config.yaml
num_hidden_layers: 14
hidden_size: 128
n_experts: 12
experts_per_token: 2
d_expert: 128
d_shared_expert: 0
hidden_act: "swiglu"
moe_layers: [0, 1, 2, 3, 4, 5, 6, 7, 8, 9, 10, 11, 12, 13]
router_score: "softmax"
normalize_top_k: true
routed_scale: 1.41
balance_loss: 0.00322
balance_bias: false
init_std_router: 0.0399
lr_router: 0.000387
num_attention_heads: 3
num_key_value_heads: 1
head_dim: 32
vocab_size: 8192
norm: "rmsnorm"
norm_place: "pre"
norm_eps: 1e-06
positions: "rope"
rope_theta: 10000.0
rope_fraction: 1.0
qk_norm: true
attn_scale: 0.177
tie_word_embeddings: false
parallel_block: false
init: "normal"
init_std_qkv: 0.0188
init_std_o: 0.0
init_std_up: 0.0188
init_std_down: 0.0
optimizer: "muon"
learning_rate: 0.00796
lr_mult_o: 0.85
beta1: 0.95
lr_head: 0.00825
warmup_steps: 50
schedule: "wsd"
decay_fraction: 0.689
decay_shape: "linear"
final_lr_fraction: 0.0
batch_tokens: [65536, 131072]
max_seq_len: 256
doc_mask: false
train_tokens: 525600000
max_steps: 5703
dataset: "wikipedia_en"
Below are experts of layer 7 (counted from 0) of a mixture-of-experts language model. Rows are named router (the router's row for the expert), gate (a neuron's input weights, with its number), up (a neuron's input weights, with its number) and show model dimensions 0-63. Each number is 128 + 32 x the weight over its row's rms, rounded and kept within 0 to 255. Numbers have three digits each.
After each expert's rows: "mostly gets" lists some tokens that are sent to it at least half of the time. This comes from a sample of Wikipedia text that the model never trained on.

# expert 8
router:181099147164114097108193108065159148094076111139150137174119121089129045108104122156138157119110121105106107176094112138127128123130100121093107073139144128114111231136175164134091102156117114
gate0:074131119121155143073133109145114151119108124146196120182098076083140162147122143176157167114161131130065069117093040125094147098136146186086118153165130122108167152109176153130104070130165103
up0:108117158151159124159160094143151133124108101091136113146098142058092120108047164152121122118065040120108110094188123149174093143151180157121092121155121178114135128148143113145112118154164117
gate1:160168082145176107142095109131134147122085140137099123112112167097146083108129093112049171111066169111161138183183102133133144128162150151129124204155099097118145171142124092109096127172192117
up1:114092170138109109070145116107147159151136153106090179101166142127076128133122097148158169164074143103121130145159124121113085159163129154129136128128079117088105188109122099215121151142161091
gate2:148148119149125097146151145125120136168089129151126150114093142091117088203134135127107099089124179133188130169113165149088153141142100113071111071141089178004171161126122152097083139102133129
up2:112117117164080137104119110184102171130114142079069117116118065102156162105125078118142162107139134184074129118113097156143129134159120145150101152089123192169119104120121130159138117081161142
gate3:128121117115133107117095112152171181091097134187073122043139148097161124091093104110117123082165087157121093153116113144100121152091163103151160092122150175127067174066165134130125154146136109
up3:116139147110089120119150148168087096059040167134094110119155140127129150139123131079125175098138123130151069186106125127064138115138103079116138095126086122129164131052119064114150133211213106
gate4:109124110084115103021183122137142129096062126138168144105098097091154110121159095151105144118103143130173159148116148132155146160164166171138127109121115166138068124108176140154111168095124111
up4:124111085146110117109137164121116129084182135136160156119062101144150086136157137152129076066114094129154083178136077168140150120188150114082121116138143099168143108078135074092100141127130110
gate5:100164104142128151121118124096156099138018100128099175101132089117147087170114098135141117127105155096092168168181120086134174097108108139098181124132121186111122106145140136135046125090142109
up5:085097111119191123134126123118117165137086125159157131094141096149163072090185153150106110085077183037092123120114055103086076076162087149131122135113098081084144143151068109139127120110091110
gate6:086097139126151130104132087088165184106098156093092150148151081073128109167131084101142131148113162192163173196094132213157152120098113164157138133118154181109142122112141120140155168166117113
up6:105101130088174134091107142139138143066085154149158163139148085116174108098135100109111143127099177099112137121094141180154114168129125161160112097114084157113126118087126118161139188121098049
gate7:131110116136186119108137108121059113117104122177126135155144141092146095153129093166159093149132078086131138115173177103087168171144088108074078093150068174107162122137142154094099147183132094
up7:087096106135104118117201101184147107147161178185098132170060223124152168149166150077106106128146099140111138136086153179133140115148176151119101171114123151162152100151080112105168172098123138
gate8:146132147106138067126155190093140138118115136094185123163081119128130102126080144063119077076079101117132146186127163142107128126128161175147114103166174179084101202123115160108130121113110155
up8:177174173136101132155059170126144097146147139145114098063110181155180176104151124109123168157148188128130123151158110181132123100118147097093128132137138132159087083167120126104185122107153126
gate9:136137087104157152153153169127228122176096120131146099129136062154127087088070149144125137162111106170141128217126116200139140153131144118139134088163098209114106139122090095071147129115050101
up9:086148116168118166115141156187176145140160094128143123031095128104100095085084159202118097135134106109123120153083127071131114065153114121077082102160085168113145126119135123136098170170031101
gate10:144112113096154116127158119182152157123118146128127159117050136097119127131023124105121175165106121076128142121137178059101213122115116145111133149146141074128154149147232102127135103110134105
up10:151050135113078090094136175054124089076086168118171127176093044125160146137092167189142125165099139132093118118087165119156105158164154105106099101174115162111080141089120166140130100137120128
mostly gets: " B", " L", " S", " P", " D", " National"

# expert 4
router:085139108074091072117173154150112120119100078111194140096148126158102136130130093171169170065173181095159120119102157101080088146145129130138159170167136179179107122146051143074108145162111169
gate0:081121149125146090113185097131135135111053090109092117087108121172179147129157063069187090150132077135102060084140170100177085099140162125161162170173152176127120123176128141140129182186124188
up0:075086101140208174085171126065181144114131119147140137125120104136140128159108148162155143103119145160132100144097158100204114195187084131074135084074133161154158122125140128129147130092114175
gate1:054171088193133142129134142109140087099107134101128125102128122103220125131118102128155085121154123087182170090133108187118117128080089107094100173183122106099096125108117129081094103139131139
up1:157115133146109127128137152123136111066120120152157104113124173153138139127117148121105186107117196109114104143126139176090148128136165148144048131069126182097076109101141192121171159172177056
gate2:146138160111083156167109105167149152148135119124169083072148188050123135105148131076114160121076127165137147071139088113113108131149171171189104194154143163130096116115082111118103082128129129
up2:139153179062109082105138103129067171089109088151140132116171153103177157092163096125146100107151103097117155077081166130113128121145145115101153135095152062108127101154124152103154137079145147
gate3:118145173140095139191100106101135189142068107134106224127155110155154104153192158140105135120137069143152104098152140133155111121118137059117190201128130098093073118149091091080114137148148121
up3:071143160090108101116092096101067151088097116139160153140127142187132095132128122159125115171121138135143085156119149115076101077116125057151118116080114155180111081117120124115105146108200115
gate4:118152080099145103170178135138169111167119160096178125106069159135073086093192101112134136069140129098113129173139087171119080128100153137180105148119148118152168157146122146112089098105135152
up4:102136174125132081129127117132147129124188104127133086137080112191113133127173089156091153122106219095163143179164154135183097170146140130120057161103138179178126106123150104144062085088186145
gate5:092149202133151083112160104175156127110163092155107123063126205114154120127116134141182173119163110103132132137164144116057113139164105060150093121152171122149136153146078148135195114124133121
up5:078091125158188140157123099112126092181140102119102117122138169132056128154098185078152136113108111138180114088133117175179164150136120132182171121141088179141128097140158158088163159098122075
gate6:160132139065138108107151097148142158139117101180164118130104164098089139122115094167095178068160116145143159196099106142096114098161120138182159155170152171111094138106075099073127115183120095
up6:134090068131158105106174129136132189069102115126193139132134118119097148120096069119138126117215085120172107126067168148139161112101108131112165172163099126150143121100134186106102141216139120
gate7:124169099128131089156148226150120082164153131101130143149124145164100123143100098134132159127146076115133130109143147094120176143134203175129185171101162104151104209152127132127140147133121148
up7:076118101170139194131105126094192150084137137147103179098113186176107113126122139089152129068118127097204121137120142101123077121152109200128091143109144077124121160122100119157116115199162126
gate8:124150122143134176109139112129110133139117120085188110139124163081176133123069155129141132158097108146178185104131143097115181181124149098089104156202157186125159125165158177116095132126084204
up8:171113159095119129146125210138156094174184141151128105136100089137151139137127163117151119063112109134055086102123088122145155132097139130127068153098167145120157160139155196169130132101113031
gate9:139179126137131074124143134111119180117124138171156139125142111105139101136183141140190170119135175089154097121171128180085102131092158110165169128131174125109142141086103089107091136097131169
up9:154151142112112183152109137074158104151148118128176096114097105111129151169104182116170198116107130106113146145123107097156121061133100117110122117152095139118132116070111099105139144085101062
gate10:142098081112147062132126148141114077141126129139113180088172076057071139148122143214177117127147076111155138165130099096188091106045117211087162139097156131150079120129115159139102155191132158
up10:195067171194103121195166109145127095076123125127127199112110115129130130141166102114141175136189165141080116075115183147141123096064095186170148113059138144128096169152186175156108116066119147
mostly gets: " York", " USA", " Indian", "ford", " India", " California"

# expert 5
router:129114115095102141133143152090113086151148127085167166097165134126196169131123112165119147080103087124157155077148149156110128039078187117157083103155112162180153133160160140120190144078124134
gate0:107110098129132150145106135136116132114165106125113176077130147107069125097128101113125179089123142129147096156191108160135041143125134110176057125106166113132068169143139147112163123200091222
up0:103100082112138145087120125099109160097102142097146159154126121143151114103159160116140177137089097125136151182136191142144137112127150114196157174133152128098095166125174091137178126149149126
gate1:147146114127133145093124134109076141099114168134085151121154180095167132116116136174120134178143173065148147096039139219161092056133124115190108123117129140218150092119111097149146110135141132
up1:165131133154174147122101130165133122111099119132159086100130103129097117122101128138110138144159126194136092114142135079123123152147168066156142137186142124132114158189142060136150099212187121
gate2:115182077128139091147165104130100151150154110124123118077133127155150131178143097085151178083088172080164151081066081145079159124155156082157129147170126084130086163141128084114154102103098073
up2:163106078218133121115184150108080153086143131115122173115159125126104139139145151092157125130189175198143152131118126187118142146117134067141141088129072127113085128135133088155117066106106059
gate3:161216126110116189099128107090144139127145111168133083138176161124149084164154089125189187139140095084149164122095160121124102110198138070185106140189158131166146132145123135103140136133127079
up3:083161161154150136073148122146102080115098138112123096132119146134089141108080119146138116168125178149124190134152144138116093149153138095133151131065056111142135089173137163118141129089117161
gate4:146138137204142174126154161128123123170121165126106093156101152143214145157134112124085159137088134154150156135127111118137134139087074163109103133136148129131111185037164130178095108042120127
up4:160162113132183108116095123150132134179131126174133165119070153113068084112110056124185164145189173114120145199089127151144112117088140115133075102160129159178049142143104087146135195108115126
gate5:141067176119129112096140164118063167132098151148154131115134181130096154108075096139084101206065109087121120122142130219151142165121085200131143124139091128184104110109153131119109184144167118
up5:104111078162090149136131153142121121156078126134138082166153092165132121159101197111205101112245205155138076117045124120149101137112145062147146148123115146039132144148119137112110162107092141
gate6:178178132131116161129152111105185060119135064122129118098099095145149177211165168168130153101121164058136108115152161088079097083137108120145164151167100093133151149138100070128123136181146102
up6:167101124131139132123125183113084180145101073155117128096126113124094133113061129045153068163104161102103144102105156105138072152169095103103163082112150078118093108123125100075099118130174139
gate7:182104118135093162162159136149158140094172203114104094078130196150126121185115130052048161158170137089112119131148172155068145099099146180133158110077161116123165131149166137108129075145173088
up7:153126163072157145124133100161124166156159181123134131163062070110140109139179144199124158094171169170168134151086124128122094147117168098105143116152125136039145134137116066194113102143061089
gate8:194142169095126090105127048178176109106115168125144133102121118155148187187144142098159156123106133113145141143106100082090062100127138136114113116109137160143097114109140103141171083148088104
up8:128159109120123125173167167114163136140067196145147133123065048176149109104113181127163132149118151120172148159120131100128118116136113079166144123186171103187110146092135100157177103072137162
gate9:111134097131108114084101178134102159089090112122176093158172108141142117129073139107136154134103123090108168139118178143129152159120120099171072131111188132089108125174106158196186095128123139
up9:112099101097157054136150129104136174092139170140175098194114125153142138142154111121193099095131159159112079114116108111127137083110089106149146068132135145133095127127186122116217096090162156
gate10:090128122128179159061113152071134082102136147127162119094110105153125179122123133137107105124165099108146093159195128121153153137127086109066144092140136082160070124135119165123113129133150148
up10:047113067156129087156084146180082102085165081112095129124141122168091080108133106138159136120120116117113137121113144142116133196150145194077152128171109128133114099135089126160140191077106147
mostly gets: " which", " where", " would", " they", " when", " but"

# expert 2
router:154141144179155080082117075065097195151112152134091103171119138080113125120105176071139140136110147091113105154189155188130122074110139126119113139053128195101130123085168128131190126158117083
gate0:154179118184111140088091046064081149153117103127072147125150135146110087128117103107128110121105169117170111102149061187124159090099128100121079161104122106159122128080123138164136187141098083
up0:131106142063127158155162116105132106149171102089101092157134185151220102148095084118128106084183158107129153129099131150133155107131156100129132138111093158074166104152085102101097114187148108
gate1:144135091156169136101103050048120156108086110170123155112125116156144127163158129137101175123140146105154149099099153187118095124195110159140057125140165244104147145151081117067190192144174102
up1:091097073152116129163111122115181121127141132110147086186081133107104110144046144174118148144145171115094158083156121125114127123155165126155140091135138130134103181153102184093126150173192136
gate2:128147085183109144107181169095102156118114102131156151120122145089120165145104144168154154095121104118082158106188094134137156169137159163068095173084111182183133186162159140130037128131105169
up2:076125120113069170138108146108154133182113091126158128128113164152098086118156126095168082178063110152142064118103100139139145150163140105079108161156167135080059087155092118131044189151116107
gate3:151101073126116111093139057100135159095147112119062134097136138105126100125130103129168113139062090108136116091134137173136071144119090152147059127089146052169120182178138097105160123125027137
up3:139087195179088090101124156085088142155139079166142120126082142074145169107126067126145186110157145123145075134116120132074127146095157120092127167106163087067153166143127128076156109144082127
gate4:159117131096120166171121181114093118091115198179152091141123214106138098125102141081118113125072128153177116099156165181156148123112109119144147174117149154131120104060153099197140121125133135
up4:100112115118199119127107158123135097166118093130082084149120104190151063114174086144179088117087086081120141145157179102153153145117159095128130164128137184183123183113172148119138151096105162
gate5:126188161150136122124119173125115138160098098073174085079137143045088114176133139109090158136143174147151148146194125133113192145105176149144088130114118189142087157098131080083160123121135142
up5:112114097123139167148143109094154117091162140152067131179078096153124158103120100121161126126141139130093070113106133123205109110166105088096121136132156106112170059126116198172128093105103096
gate6:103128095161142116122164150149135182074100204163076169074091109143147119172071119121146137187124113085134111098114100161117154163114132139208154087121086213144123156094146084055116124142098112
up6:121182168082174116109161143168097150112120154141126109099112134107163098169130111068138118122111095078158060094106158097153126162153128148099155093127134209131182096114192111085090183126154182
gate7:066150096149141071171101090147180183143117107079189104101097145143133112109152107116127145146137152115127226153112144162049175126141071154149106110116099164154091132147116116121133120155105100
up7:123128085185151097152183145098157077133142160105129099143134124096212075156141179137184162106125144115150129174065089140125124167206066153119103112086144179084141189129128133171109136086139168
gate8:146159089133102078120115080150139078074154157148120109067115189107106144096119147141155076115113073154067135136166111115087068158066100154154142162051149172111164142162145053074094136149131147
up8:149167151107103145081140137079128102178109094156108109101080104053128113060204060159132154090111151123134060088133139111122121141131145057174076129139120092083127164122141095109118120126126149
gate9:115130172145182141115125158098093150112087188173109127148123147108137089136195085149148184157140140096147167141125114161103154096136184111116122088088135202094147138085108160089172146168126103
up9:094096130132054186085071113109157084165142088059123152138132145162157168093149127107121079089103149176140130137096128102142093132145134106116124190139132068150107147143138091104089134114117124
gate10:121144118083174206094090076102164138174131132127107148105117127136183102137081145130080156152145144113104170114043192056125139123136149152118131127137186134129156121103067117109141110192147095
up10:177140134075129155159104052167097142183086160077121088089111128096118103123085089116086093173135073136070140078153153160133128151125108178192149127105119108130137138144142196119170152145130103
mostly gets: "\n", " (", "–", "/", "{", " \""

# expert 11
router:121211113122143111110034104204187109084120179194084111139131133138138160126124142153161167220157105162084129140131114118131112127080125144126131145142181066113106119155141154121110122139123131
gate0:149158143093163175145079092139102149144106127079097129092120168131144172122163125113184131119178135137109218089150142188074118121135121064107126156164070128059135100108169086063138115157111124
up0:053146110119177092141154099151198096065084089182121133170094116164152139126111104135098096100132193100235119128160144132145132204115119112111104079093147104143126123123076139183184197129130077
gate1:131158170080164148150119142117197108120108117129063106124112158143139251115086088122160137183196143107141119095110109153139141165106145147093128152129150101085159106145165123083077156177179165
up1:048129122126231137088161148145178106110174191122084113141110087108168124137146110156148185156131168115127173093049161166181152069153141164137150065112140139131169122133135088084115141165124077
gate2:178116121102153100182111147088108162091140146160094152127119124121130141083100111125184123187131132119101113134099143083168117156177135089161120171164144166147169098177123112098108138082141098
up2:175166118135132129106119102094153125188158096150111132171171165146129179097150122099148092058182108081159132108153200153181184121129124119130156179109166183161121161126157136119149106105098125
gate3:101185153063200152206101157138161219102115121153084156101168144121115122157137129192157171170123105168134149098097128102173081114157115160083118139097116070110150116114118137106130146108124138
up3:109123160102079127165151122142197154116102133175129111126107164114120164146148176154137093078098172132120093135186136141137142116158097088147170105106148186129102154168147079135102126100106123
gate4:120128177102133089126105175118142075063163143143124127086138186122139164067055160137168165201169096126074165092132091149110138147136204141128098114119120167082119119070124118142110152183107132
up4:122179078188192133147100107110161101100147137112158116102140081080100168078156158205145100169182099166108136144122142177156117160147174176127152129144152101151126150092169124143159143106176178
gate5:088110076133161124109105113144138118168124088159123129126202092141077110148151135127124185117121146107140183138108119079158131118117117154063158117071161093156162224116143139102108130162159109
up5:208164154145109214107165116167173140175139121103155149145088130166124091156140110097103178096150119134197112165115136126073162161148129137112141147130049130105127094136188140108156131063116161
gate6:133168165123135150124067142125181137133142128132159168149152161098124164120066163092127111172061136118073195104119149154114114127070166126141103191120111149143132108047129201169140117099105106
up6:142177149074135079157112135155145132118132137134111082060126132116119141111104135106126143154059101140134094141087085121104202093188144158076146137099178116093142146095125082134130179118090103
gate7:105170118142081114133146178142171101165120166116173072101135133138118133168165161110172173152186109143119182110120122107127131150132125156106133111144161146144113162132070106143112168163124168
up7:118165137054110154185090145133125139171086074187081137138175145166105081137087097119092064127103130125183093149149063116093127128119133104082143117123122079144111142094153135229161135133168141
gate8:118176152065128098088113119098201108095110171130145127094124144139172173117127094128108162152141150197136161097129149122129099147133112163132147140106180105092203137098139198078069164146120140
up8:213058089166171163103154075137135134155151077117114113133130124159102102154171124095131084108065134091142128152104074110114134071130113104126108162177184136111073151128133134138147154159116098
gate9:110140129156110131118061085064130131076132068158152143151164116120105140122123124164155164162174121156088126162118183192208166078118129079152119121130206166148118132140156106107112104091096129
up9:091185162114147117133112151082175132103130106150144129124161148186139174136108091124119122092116097132139116208164119102169154205140125053123133160122095150162133101061134158116194125136116106
gate10:139145126155147152140138139143109173066171136152126132130153128157077171092040082135126128109105117104153159114151103115160145078066157178163135178132120101101073186110109088130177136160155114
up10:123161127098129076141084109107109128149103099086164179169167126133189143154144194102082167154111177105167163125156152065114170133127115132193042129161126152155096132129159137126118116153132169
mostly gets: " al", " Al", " Z", " Ad", " t", " St"

# expert 9
router:082082121130126159141112160149117171121155119150145155088146142083171126162089139091129146114106176128129162119197179092118091236146155106119123152188095175161122114101130057140093129133195125
gate0:118128093156113166127119179110079143144094060185119130112120149070096165134106154042162108140123139151162115120126125150134109176082117094187134073110155157139084177180134083149112097121135119
up0:108115115109109122136129121155134159147104150080161146141124080092214168164145137127117124178113099134147146156118092135084169102156091093089152161110143121069102150123170132107104195120120087
gate1:143113102212129117145165132123252182127121104144117194118215119137143135160090131119149119181167157147112151144135107106137074116146076123146141124127134107126059125152160105111114083124186139
up1:107186149107115101165113131115089086104081109089125070092117137171078116141124128153104155153162168085148098123181103153094145117140109122126107098139082087123154205210122091174096128060130095
gate2:163083105125177111112139087097131184136183159120144127092119116075157163141114133152125179099073102102119106146131117132138107151139151126116147119103142135063080133143122088130109106169110078
up2:109043100134121124088134152107084138088207121147109052079085114127088110131053157143131144126129157145131097063114116091130148125112184118139115134169105139117116081126167124139122119200167171
gate3:135125181119136157125123159131124130167126133146143111174097131162141071164136091112164119123160140106151176079120133110088176122091146193066115137102110158112104118140114133132149159151145113
up3:159138149104120068087130097094109078092100191091108106138153143122118127091185057123141115144089120096126143178161170126061114132102139092113133094107109145047110172105089099125151106154096113
gate4:135082117078171094105128140181124177089113097134156145093135175147126105097163070138152159140087126148075141060125112141080100129134143116102154101083132113089078104166142086077153150184169108
up4:101119112165124145148037167123128118135120156135096132144109126155163167098113138155125130115201163120177124160124136090174137135068126136074059154163115164141136155125122107136080131090114065
gate5:116195124120117156085068150229128158154126132136104136111161129148090115114125134132134156098165165094126161121141176088083196150102077135131137100164073140179090127107096156071061167119120098
up5:133123095149102119090205170123147124153156099137182158124122115175136139104030082156103129135136120133157149145124161146086151157149120122147098087183106153178104199118122099104147096169098128
gate6:129095096105129131119144122135111096078159176155129147086147119102139055161133119147127141053162162137112176131124072092110158184100138109100129098149134187179147116077102134135124101137145167
up6:105134067152127136106130165111105123109172134186128139119109108159133221118162191126097097130096085108146092088130170152130131111147140106146110111153069179087174133129142100086102086122119109
gate7:138091133111131151137146173193075199130096174098156129156115127170106107136153136115111143152108101201121186148144183142072096170082111162130111151217163161106129158103085187134076135147122120
up7:142153103141162112125164111174167101149155127165118111103152166050105147122169156093040153133114110183157045133093080122107133092105092156163115109139105074149091103127164140086178150078173050
gate8:103173088113140167092193135116098140121142142108092175125142147099158140123106118120172135089080090152042174089127079121157169118109143195145120193192128140104150156123114137052084113114155160
up8:075102138102120187087205101128182106103071122136072131137166054106164108087160095095143147169104128123103088134155147091117155118117056127155132136149073128143151070113177142058169106152158133
gate9:112192154102176113121135203142085143068088160161092150127108126115132122158073144114106146182150125102159101144134105097084130130105087165169143134089147116081110119112131136237112129145105145
up9:106180165125132127123079112125044162169120152133164140161118137181083050190151156175155095131075184171132179160112121076124096161104131150132093133090135136132111159068156112139115134110072104
gate10:124140151061184107077090113128123109100124131195137137132117130113137112117080089116121060091134147138113139141130086094090110117104106086131089111131118138130127097086216177122091064172126132
up10:157120133221109176158112141149081142114157121058127128140117114163110075167120155116171152153131139164176128151149173126144161145205119143091084115054083121128151140089105123146166147105072100
mostly gets: " |", "|", "  ", "\n ", "″", " •"

# expert 1
router:200160134101123142139150148163148141141131133079121143120097094158127104195149145119121094089111129168074115081120066157122127094123130130083131120118103091104151115166151078105063142143115135
gate0:139156103114166141087120134103090131078124084142120121099127140140140158138165123156118116110134120131084185126098109137058125084132150108112070142121098141193082080119132120087062076171115153
up0:146093122097106136164147202148111100112118112161133117178120169190090097146126095149169136108152120140155145110103046123116168105171138090153096096082106099189161145143073128066044115123175171
gate1:161105166135132142124113135124143160134073174137156120136120056120129116171122126134096060126072119104111099132149076074108102128106142172063125125131115119040185056123087128126094068130128150
up1:140089117067101136118115171118163116109159135126051154154156120147146115131131071083162135112190104094106094108155147126165115114146152163160100164106112116134129109143149152124117108155108172
gate2:148184119103133083101117137134143121149166092126096128105096115140098079203106112119139124172200114076124168132154151093092120114098145086141162151097143138106094090141133102089109099144119143
up2:101145107071131144082062115107113131098145096189097173073155122127150128108115138113119114096126114091166129179109141142176108097140053066100176156141146134111130108105129137113128096167168083
gate3:194071148099126140112143166188132112079160123118131149154131130168118133162114100138162082112164142103130125097102110073081084154113089128054154135072100123143166127201135145138117095119132115
up3:085124134129148147069191100117072191065092127093093177136107100116089048091136105175128085136126183129133081138100160133149095088155105161132131123134175171135086089030145105141128125152124127
gate4:158138140106114120097168108147146154151109134094150169066122142131125133158092095071122137115115099163157117138150045166121157193096125073144108119152113087103082183161160109109039114094147161
up4:104115140115183075065160064151158143129121158110165138086139102157106126187147145103113070179099113139138041175142080162121135126107077098184106115112156073105114088094121118119090153139159082
gate5:159162097110078125176100179070152059168087143102142066125113131126177118131141181182119114162122105128092155131101100132165149059136115149108100142049152114184156132091132111165122176126109141
up5:152094132167114063099107094081149165084138135150087211179149132107144174128151105063103186127137131127110160210114099133100109129177120120167117120159126146101158144151143119092135089102123174
gate6:131147104143106125179206125127135094162108090147082138110144128143163151151067102138125130114142117165109188153117191091035122117140126107111144103173123145114087114096142117119088120117146104
up6:138096093176112137129154145207133145110166130112162126171153161218163091184145071089150117136112119154174108158107123100109118083098131129109097168154080131097150126143176148136069124096198080
gate7:117083097084162102120111055160172138103133096096121126081145121136186148162178087091066130088137190111087081105071061133164196113088114108187093103145176165145100125127146104108068073173077156
up7:129098141102167117151122147153178067178131150194183098197128122082171151130151154124204092120142169171135140077136193111126096130210131164085155133130148117162101152146062099113089154112125121
gate8:154177126118147159170188115099166188134106167096085115144170139162083078135160126133190154128115074078112103152152109128138090086130130105094137143139127145090143124118160126101138110131104118
up8:131113117155097132161139135106096134107175124102167188147144121148118147099084167159103099117079069106096073103118158157123124146063098086110099165167150157085081082174132143135110147175154113
gate9:174179117131128142125144110185142151112082143164122138085171065162098131192145128076134116115125190137088136159158064091120138166087097146159172127096149182100140086148111145139175122152122113
up9:161138144137162174088171164070107167143165096130096111041089102097060166153149174051149132088132188140139160143125142151132078123094143110120119154127144119088077111134131111111132135135146078
gate10:086090102140151160112112099143087098153123087141129107121142117129056111162198070113134137137168188108119077180147119135164105156172156103100138126142099124148134098153140102122137118126115140
up10:126115123061084121196138108126128104104104142141130146068149110112157097120111139109116063114149120150176112089145093123120158154143127176096151141095130181139142123126076110105143138114093138
mostly gets: " 4", " 7", " 9", " first", " 1", " 11"

# expert 0
router:135109114146158084184128085115104117142112150108137136110138143119125142097189100143122064081155134101136149120104094114170158203179093216117166133122142119173116109122097167182162125116067105
gate0:081156090142129082162193129165104105113141134068148161150183166082168176130120082084113122113156098089107144171156135155111107099136078136125121150090216150196142168117092136162189138116118125
up0:103125126088146179077154135148164127160168137103086154139105056182156112119127208146132138129097134159133173105100119145130168173126105156114127133134089134142093129140122121131107149110181102
gate1:118129127099136171096101159160092134134127150180113080163093156167171135122112117112132111169191144101189099165109195131113113125132114139140154118139213179141128089138087110114123118116078110
up1:218122113150134137148125155142094144136058064144119133145137073125132133148102155130144109167157078148106136141090144151087142044114149102203147088143070096123148150119131171142161144183084097
gate2:060171119144132126139104138090090119126088150178145082131152105143169148140175123125155068139173140076115102111127151071138180101085136138145176131170139146149092103112118106134152149103074123
up2:196101228133106134127167101197130134122145067116131127160184162178103147164161119086102127133127072193099091109140102143135111149100164176140119104125165166149194131135120155075088131090133100
gate3:091114138120158137144116148072131089177105114113154152133146141110118120132107166170078146122176123047117111123180160106157157090165146130160110132165132094101105166097093117090082108190158095
up3:120134068132117155159135153154138120089149129131075170142147138096157101129173119092141137094062134140074153133107120083186161129108140139115130179156168130125123135147156135117075136134107068
gate4:097094103153106085083149088123180144156135138135194171148124129122070125200135093083115138115181154110149182213213158118099161119118088120098161119093070107152109111117133123155142117159137095
up4:139152186128133118140148051110151078063144117121121133136185170092133123130167160155074092134174160075135127136104151128118142161133142161118111134120131135078148116088103177125151161139142119
gate5:119124048139181170158226093124126168114132131075133164157179134041103147153145138116082118132159107089140125099102158138141153129148139115166204134151087100105131044155092173118144133089124107
up5:134154103159094095178110110130131118170148144092083160125171149105216103160117037109075105116142160207100165125060101139182161113116115067100143144137144135091104126135129113165122097115090145
gate6:131096139135125064179174133139152133078119206066131093135096120127197160088132081161197100084079130138094166108117143157107116139089129130161178152157134113146156088135168097129162143074158078
up6:100108129196121111128143112158169119140102141182134102159154144120080129105133133086069156139195129170120113066077079105102156139110093094103089078089144095105116148121146132074086148113104108
gate7:106114093093125142153062106171140127138124131138145130113137106144138139065122110161157180120168143108149156158173137133170148197074080156123127176101164135149109147088154178143134165181143152
up7:139149084110141128129135207143069121110136165150129115148133208166112145148109160119122143183126154111126079107227123161154076171128130137074135079154140170169126149109136155088148165106124136
gate8:120126109119108049159088141149096055090154099125126103108105118135170180138127093117202107104128148080136096200137110116137109153146132159150154113053174131075123187135136109130121137135145078
up8:116162147115090172105126112093122149124127169138232163116205118106049137175150126143078160143132114166129132136103131113108107133101134151151101125169128136149140068126132177132147145113178167
gate9:178114151142149102161130121072088174128162136108126131142076153143118197191135105198164118091155137104059131081092119146165087122146134208158128124102146118090122119103163100155116125164101088
up9:135116133093129124177118129184111177161186153144090184148121136160132170176146152178135115118155152142121120122119110129148164132097123100078109046125150057148090057142159113119158136028085092
gate10:119125132028130081145123164105143153073124129186129075133144101160131155161151145191129122133183096091130130099106137105169104178114097144169123133100196154189170166112097073132066150136120110
up10:099104150147202139125133108146149159050092122131072095158167059115112078151117190176173094089122117089182095071136090109101153140106141180116127129136150148167110168107149068134136162190127121
mostly gets: " part", " film", " city", " team", " people", " area"